config.yaml
d_expert: 128
routed_scale: 1.0
init_std_router: 0.0106
lr_router: 0.000682
tie_embeddings: false
optimizer: "muon"
Below are experts of layer 5 (counted from 0) of a mixture-of-experts language model. Rows are named router (the router's row for the expert), up (a neuron's input weights, with its number) and show model dimensions 0-159. Each number is 128 + 24 x the weight over its row's rms, rounded and kept within 0 to 255. Numbers have three digits each.
After each expert's rows: "gets" lists some tokens that make up at least twice as much of what it gets as of all text. This comes from a sample of Wikipedia text that the model never trained on. Tokens count by the router's weight.

# expert 38
router:162128121096112124104105127104151128118170155143104150094127097112110125136134144118126139116115146130147141147154133134114140137098119141126134112128096090149100166121119128144149146120142101148150116150134089114067119123119119126145146068114161139118129087125086126131158131113128131182061138147108156142136105088122101082124160119108147135128108161149109080144159153107110150179110104139117128088155143125106128111103096136119150128167143070132141135094120228150131098133125134
up0:142180123132143115129104110182125106105135116162098127093173153137118115098130107067160149143133106134068148094107107121144133096121127108158160124117132123130079154111144106130091112090126102128136121145133157112132130122090120140109172089136110127143118161124113190159126134114127159140161134114166116141091095159174091138122100131174104124167135120116145148151137122176116165130121159096119106112128146133119156148179112149127131093147103137077126123144104120135143096144098149
gets: " |\n", "ad", "==\n", " U", "\n", ".\n"

# expert 23
router:118154151165181140134142146097161153137105129128178148172112140160142091136129162110154105117160110112147141108182151117132098107162152120151160128115118150122168125120187104125089107120116102123144140129127132115119144156147130115124097120100113121123142158166113114142126092113088128101143177132146119127064096101096093099110178155115119169128144118110117138143129127154159102146139105159132119074150137096115145136126141169157123120149140102128133187110124085156101159118134127
up0:112071121166099159106131087170110123106168114145127119148122163161109133139157147150105092146140141108115150076176127081149120151113133105144145078159110134142158116105146146138091144142149144110079123133153146124132152092127145164148158129146074122137107160111123121096164114111128128140102122129159136113120138091143153170145122099168092129132129107109126096132143114192121159159126124161139079125134138137097139140150139120124148138104141164094141135110091113101144075134097137
gets: "ol", "id", "ov", " team", "el", " career"

# expert 5
router:115145118121130111137151110142081071108131121123113140166137137087105146143103146112165135142159086114109122120097110166111136116190126089150135146110140131167113138115109135137094146096084116140109113171076135126129113149157131154084188136113181093097111131124128153130163068133143146129166160148103140145151128104125142093168148144111143107161171094149182118110126116084120140120124086111102114139145128097135122124138094120101159145120121128119135122163122118132137136116089151
up0:137157159104128136110135116112118147134127149135141138145077148144143102114120106107165107103113083139130153132152123115133125125135125151125124165124135145154140096122097173120132107119111104190127110121141129134113085128104108227136118148182131120130181141153088136101119143084115097091164153136104128136140147113129143119120166167092106123133085101150102110149142146129073122111119175127102154138138108130099099137170157177113097121162123123123121119131139126158090132096090137
gets: ")", "or", " C", "ist", "ri", "er"

# expert 12
router:144122149158114135157115090158148129090175153083142111112103113132114109121132166136153098141088147112126085149139103117122151153145098113121111149099117136144124115178151151119114108126144109112111128148149106110094082095123097109108136120129113122162080167180162178123137102116159104140157130131105137186156112131174136121118121078108101146138136144108113118141108157181124103134159112111136113146137152159130116112128102113151196165172147096096148151148131144125140133099112137
up0:122132159148131113105137102111153115143097100161133117127096135133160079100145122138083093147116107123165097088129162100140177144150121154126129132108132087102127131099099131098089145147088143149126126166119122106149121085129154142115112088147114134132165112154139092113116109133160165110211095114115133109142115150149147112159101124133151123148128135112131110217111135095125155124104111095165154139117122107144096151084107144136114121146148125142158123134156097152118147173118125
gets: "ing", "ed", "e", " M", " E", "E"

# expert 48
router:128151088115136102073135083132096123152135145133166149164079139115112097107118110139127110128114169149135159130130154140188160137145123123110146144154120162124143147149144134138094128129129131172098127118166131152138120137102159122141155104099153117109093153165161153126105114087131135149147148107154140113117118101084127076126118096153182134149122124148095102154152155157130100121126205092115103124109107177150172131135110126119140158147121120142116128112099111158125115160094094
up0:124124115123133193123105119115148157143154122124114145110139130122138136103108133112165084121102116118113138122155113124144118123125149120182147138133135147117137141111163102166143120136115139154126132134075120143115132119090182124132090132115143111190131121098146100127167070145135126139148157121176117146104118105121137121126073131126124149086155113144128103084115100119128151144109153144123116093110108135107149111177130091142192153102152111149084118141178106154143131062081162
gets: " In", "In", " May", " March", " January", " October"

# expert 19
router:113159107108142138153140136154099133111113106059126130146119139114121113160162111074133111127093146132134159128144121093089140152082124103103142119097138135159182130108125117136139125093109110153129154165128130143135135131118144185184137112149125164110110091103179148106098131099115143152133130147129116174174156145160149116141139128074136148135117125088140108131103118152145103162152107117139139101124104093137125137107106099105106127087200126152123149125109155130149088173123131
up20:129145135141152115112127177161143088191152139143115099163174104141139102150113135182104116112115168121133121087145166093097120104121130123161146138148116103132140073124134120108147161130104111130115118077147155137136131147095149133117135155121158104096113124100113120111156097115124038128121111157107104062127137154131164140142113109150128123155153125134112097152144132118124137156125088153113164102109130174110155147121090109122141141123094133129108157121113096125132101120080138
gets: " W", "R", " T", "ay", "N", "T"

# expert 56
router:148118162119158095122135121139106109098088151083136112147098149120126102102092106137136133101121183081094084101104147150150183163123100080105160145113107130122136181158118133110071100104120131094109116139136121153130156138117116125134150140103103123107156148147094183153165133172131135101144121144133145105137110110125118083138131180120115089119077123128098114157145138149154118138113159157152109139108108128134100131082110114140143109092149165116117139125165148154120134109137142
up0:201108140138104137075110176100171144150131155121115127095119146161109134197153118110104106118105115141138156106127158136104134132122102138146165112131134143136124105129130133108131100129151054147101078119146139122151105111134160157123137114131130099169133148124125128138131093110115147180137101120184130089136148096125151117143098102104115127126124136127100124160135103174130148083091150100141129082104138148127162111115129088105164101126111186140111135161142124156128148113137123
gets: "y", "un", " out", "ur", " his", " her"

# expert 49
router:114141133105123107109128139158104132097138115099152153142119113114118075121113136113115143116145137154138171159141098120106107077111133125087122114083100087117151137145155109142147134122159094079132150139130172149119132156108163128158109159110149180111113133133127110149113125138147113148120167113132152137169158106162125124114126127160142091134134145089098133093135146142148116108126161117149114081166171175125117153096162147152139123114088153154134124081216140135119086135127152
up0:122119135187157146115164192106131103138106092135095152104137159155120122143092143085144131108142121107125122154154150149153090147139114137111108129120151139150152134101119123129145115138142111124157101090141100149124114171118155100122111117138118112112176141099119101162074106163147153107121139161140154124100137145098115128146107127131126158137087145147138089154112144140116083066087111105128164131172134119122148159120113150151144130131121158148141088071131120116105059139152102
gets: " \"", "le", "um", "all", "art", "op"

# expert 57
router:105136109137136116115143148138106147090129107135150154107119106102120119129136136155159151150186108142121114095137137114125132133148136122147118118127126139092096048136146153171127117151106166145116117123098143146127125116146120118066165109135119117119149099107145173111170151127120151156122108097101122119094106149118120145151152114171104143097153094141140151069170125155127135140126030083170145131129125169133154132125156113142134125101146146127165105134135110130160127106176108
up0:106130124126134132131076116151116128117133081147113123106108111133128139140124083119149119106124136101132116074166109145108098135140101149102106166142123160133156137109160136064154122123125143111139130104090106112120140132115156133150143163175151184156138095116145173139095128109132130118175143142120094163134209158094124138167178114126101134122104134150124105137128126110129112160158182100103152129061113151140173125145120083137103108109133121136115117111119107139131141155137100
gets: "ation", "ity", "%", "ations", "ical", "ions"

# expert 25
router:091138123129133127124116106121120096124089201129149121102116135149139120105145108089084092122112141073087119081167137122066104134125111149126144149128123104118183155146146125106122093095077106154121164090141129113142085148102110113094126108165130110133117134138108093149116141174099119071127138116139131124083116153091118108144130107137157143165115128110145124152161144085161116111143102129168095156141135125100135125119096135161128124120172139142122096120133128152137139086111135
up0:161111112122080160134116161145142123127110125134123128164167157130102114149117159128118128154123129139161116115121115084092161136081126143149127118113112110154146115125099078133116131173124128105102122155136111120125119149146119150136103122141117124147147130182124112181097174150169124138084109180118136045130166089100112106148165164134118152148111105142134141084080096076104101104133096157162127116122112149141146134131137102089138138115133156135145111115127140170145146118109160
gets: ",", " in", " by", "),", " as", " after"

# expert 43
router:107104159123118124155132119182083141140102121122113144097117126119157137135094148101107118135142103130124127107159092117125138099130092080162116120139108108146095149097148078113082136110111128097134151156158165125139134109094142158143107131110160109122124091120154170155125098140139122163117147089113117162132133189112130101159100103113144145181157125111123120130113118130138110166103142161101112127167160148151096062084097152098112158155135127120136140148106146145119147080095147
up0:120130119128108146140157196149128172110106124112115143093089118140151169172134125150111113141144110101121150102137098127117146107140139133150140095161109171152112087107096118095135102118144143141125141145181119144131129164149159099138118109115108172095146157151133157183166128106117150139115123127079135105131127141142096098116058098146150141123144103146081121137122154107123128073151129117113159136101125145146136117118170104118125092100145130157118103113079135074130138098130159
gets: "o", " B", " S", " L", " H", "b"

# expert 7
router:155152151111137151144134146167151103115137158185122125116128086136132122103162159095079119154128156191180098144148113102122108167084151133101145160122124087138127164126130144133156129177113117102121155132113146085134155166152150139129128166157092156149168132127143130146096149117114123150120120108157135094174097133116100060093126110119135118127108123102143134130139108161134132149106132138145124122125135126100121125110166107142169110146176163117139097118128114124174104163103145
up0:137139138073184104114147134135141115143109138115130155138115142052110191137109095147149162123107120130130086130135120135150125097149114153121141105128150130104192127119137124158115115120149121131130108152119119132140142160075129126155107166142120141127148079109098101144110115128136138096159140097129130132089100101143153127070111116146131135116175167143130119137122051084163116127088126152141142159147139120123109088124106144122171135103165099166121134135123142127134162101134164
gets: " (", "eg", "^{", "per", "out", "("

# expert 29
router:124143113104170149107127122125116128151114102079113141142125135092153111139186148107144170128121114103116147156101090163080149139106140106175122145146130139135112162132134129159124106140147129117085101109118113099140127127109135118122130086176149123127167101122137111191085108140112131127137162147098152093143129110149116131161140101108136103147148109125119113121125106135119144120113140154109172171153121122128103149064116122100168140096149088116130119152118218107165111101112154
up0:148110141151120107164119170132203118093108146144120129170106127108088110160147136118095121133119117138104143139111125113089112124143131122082136092150140124123128165163135169171088149127123173134128101115128118178135145125126093142145151141109100150134154119150132119092189127146184146133141154120108131143142141144137104111139132134098134134153147094133119120141144104125136085127094122050147102154058137130142171114086147156101149104093100111104113141154129119119110118104126126
gets: " D", " N", "t", " s", " d", "st"

# expert 2
router:108152117135140101117126131166117122154140120110089168156120131112132140151126158135152124121109167107123060171116131142186172113107150129109143120138140111127145163108088115093107130162162192131156131143115129123167145116108129149098124138143145116065128095116122095137107090107124118116148152142155116114133093127125129147147133140127141112132106150104197143079070137155127084163110072157132128163146123101135115072144100125150130100155151134111147118128136144140131114128155103
up0:114096134135154155175116161140118111104126109143129095148107116142080120190095126172148131160088121142127141107129083178135146142098100122128151160141087145090089121125137129144183088158150126141138135088142175133148148134156129088116131126118106127111103135164136116104126174084143099139122155149161117153108125131119128105144125107136133150139095146092100115142122109120103112150125096157115145081142101146105128154098115176134101135151150101130112135111076160106161086152141129
gets: "a", "on", "is", "as", "v", "os"

# expert 26
router:132141123134154076163138089152161086127124101089078126126153169130160168119156157123144142133177118115131118121167137157117144131098097144102118120128110113122125147131135085134157128096103118107129154117133117126110102168131133086130145140129133120137086114081147145148106071124128127129151174117148126169180090131122142096097133160129135121138107206117182132118139126165166138117143109099128149149152106142149143170129136130150137116091129103117134073115134104127096148131119155
up0:116123112135125114114173110141113124156103116104120114151129143180135157088179117116123140132134120200089113097112107136137131127144136114122121181106136114127153115144180131136116123112126162117157148117155115110114126122133147124133152090133132130078137125100078154122140125134153147137144118184138112121147137127100135114140140148131095097098074151127082095138170169128128155125119103096104169128121106124121148194150119157132105120152147156129094081106143074149143092068118122
gets: "i", "er", "en", "at", "g", "ch"

# expert 34
router:165116125153135105149140130146143129096141111170100137113129101114142154109105136143156134090107131094142131141111122142177189132144164151132121133123109144156116140109141097153146097125112095129122096115131125103090122101096161104150129153140165119083102152130086125109101120152099111135103140110154140119140137130148120129122170092075139095118123062130114112111114123177137192150134126154131130096126157126097103129125107110145142091135120149118078101134167132200135129157174091
up0:143138114148137103143128129133091122152099157176115165150087149123124083104140186134128149125081145137114115084127112102105120146146105131122159145128106114111162140146166128122120091130142118141088129156154132114160127135156162124099147089125133098122138110129134057160147146132146118121069114169146121114134140157097143100113179108118094109114135136126118147148165132125095121128127120128112099142176175107120119144136114117079184115114141146176102174149100136127159086155119132
gets: "\"", " he", " He", " it", "ra", " also"

# expert 9
router:105139119096121125116141084065108098182124102128110165122142086138096106109045111131115117141154122141113148126134158135118106124098144176139132123138086142139124106134125149101145146144125154142086158126066156116155154147121167135155112129104102109147124138137145133123130142082129129127156164135118139154144115141181120146123134175083121148078152074120114151115098139095123147146126135160136116138102195106120122163119140112124132135110151145116133097095124089122136148098109134
up0:151123129129168147145130126128123125122116093125137104060111134130111150127148142149106154150138090106098165093133109079164097146134121143125126129122128138158156145128148133146096073110149149121119118099130201142125081108111121090152171151184136141157068137096132129136132122122133147158130147132108117087100186140129114117125091110116158149087067119118117099141115138120110131155114134115119094151157156154142127095163165173108174090134137122131128153118148154134136122141123112
gets: "et", "ill", "ard", "iv", "ens", "ann"

# expert 59
router:110116122160154127167132145148147077112130141118132109147079138133095149122113157102108186119146102116096150113164120141133146121146078104146115154126120104174127113098123088155144077132109115115134143160125094123124129098120094108108137144166140090123088159138136090128138128137144146129129081118161144123147132107162121156171134122162148133153140126157088125158114125106124123089156160104137177135104135143113132136083091152115126162116151160096093150182102173145142173107117132
up0:161103131102132132159129142142093132102140103097145160136135121139164140109131116121142088110102124168191112138095109118115096115137136087121135135166074112115126135152110111115156150119101136074133103141111177136125117110119156139113161088156118114139135108135091128152136079132094154100160168147088149154117093129147117129143137100100112167179154119129102167113087116111167117098146132122140159168121127142098096142100126131111156117133180097162122129100112127119164150155114170
gets: " of", " as", " to", " or", " st", " with"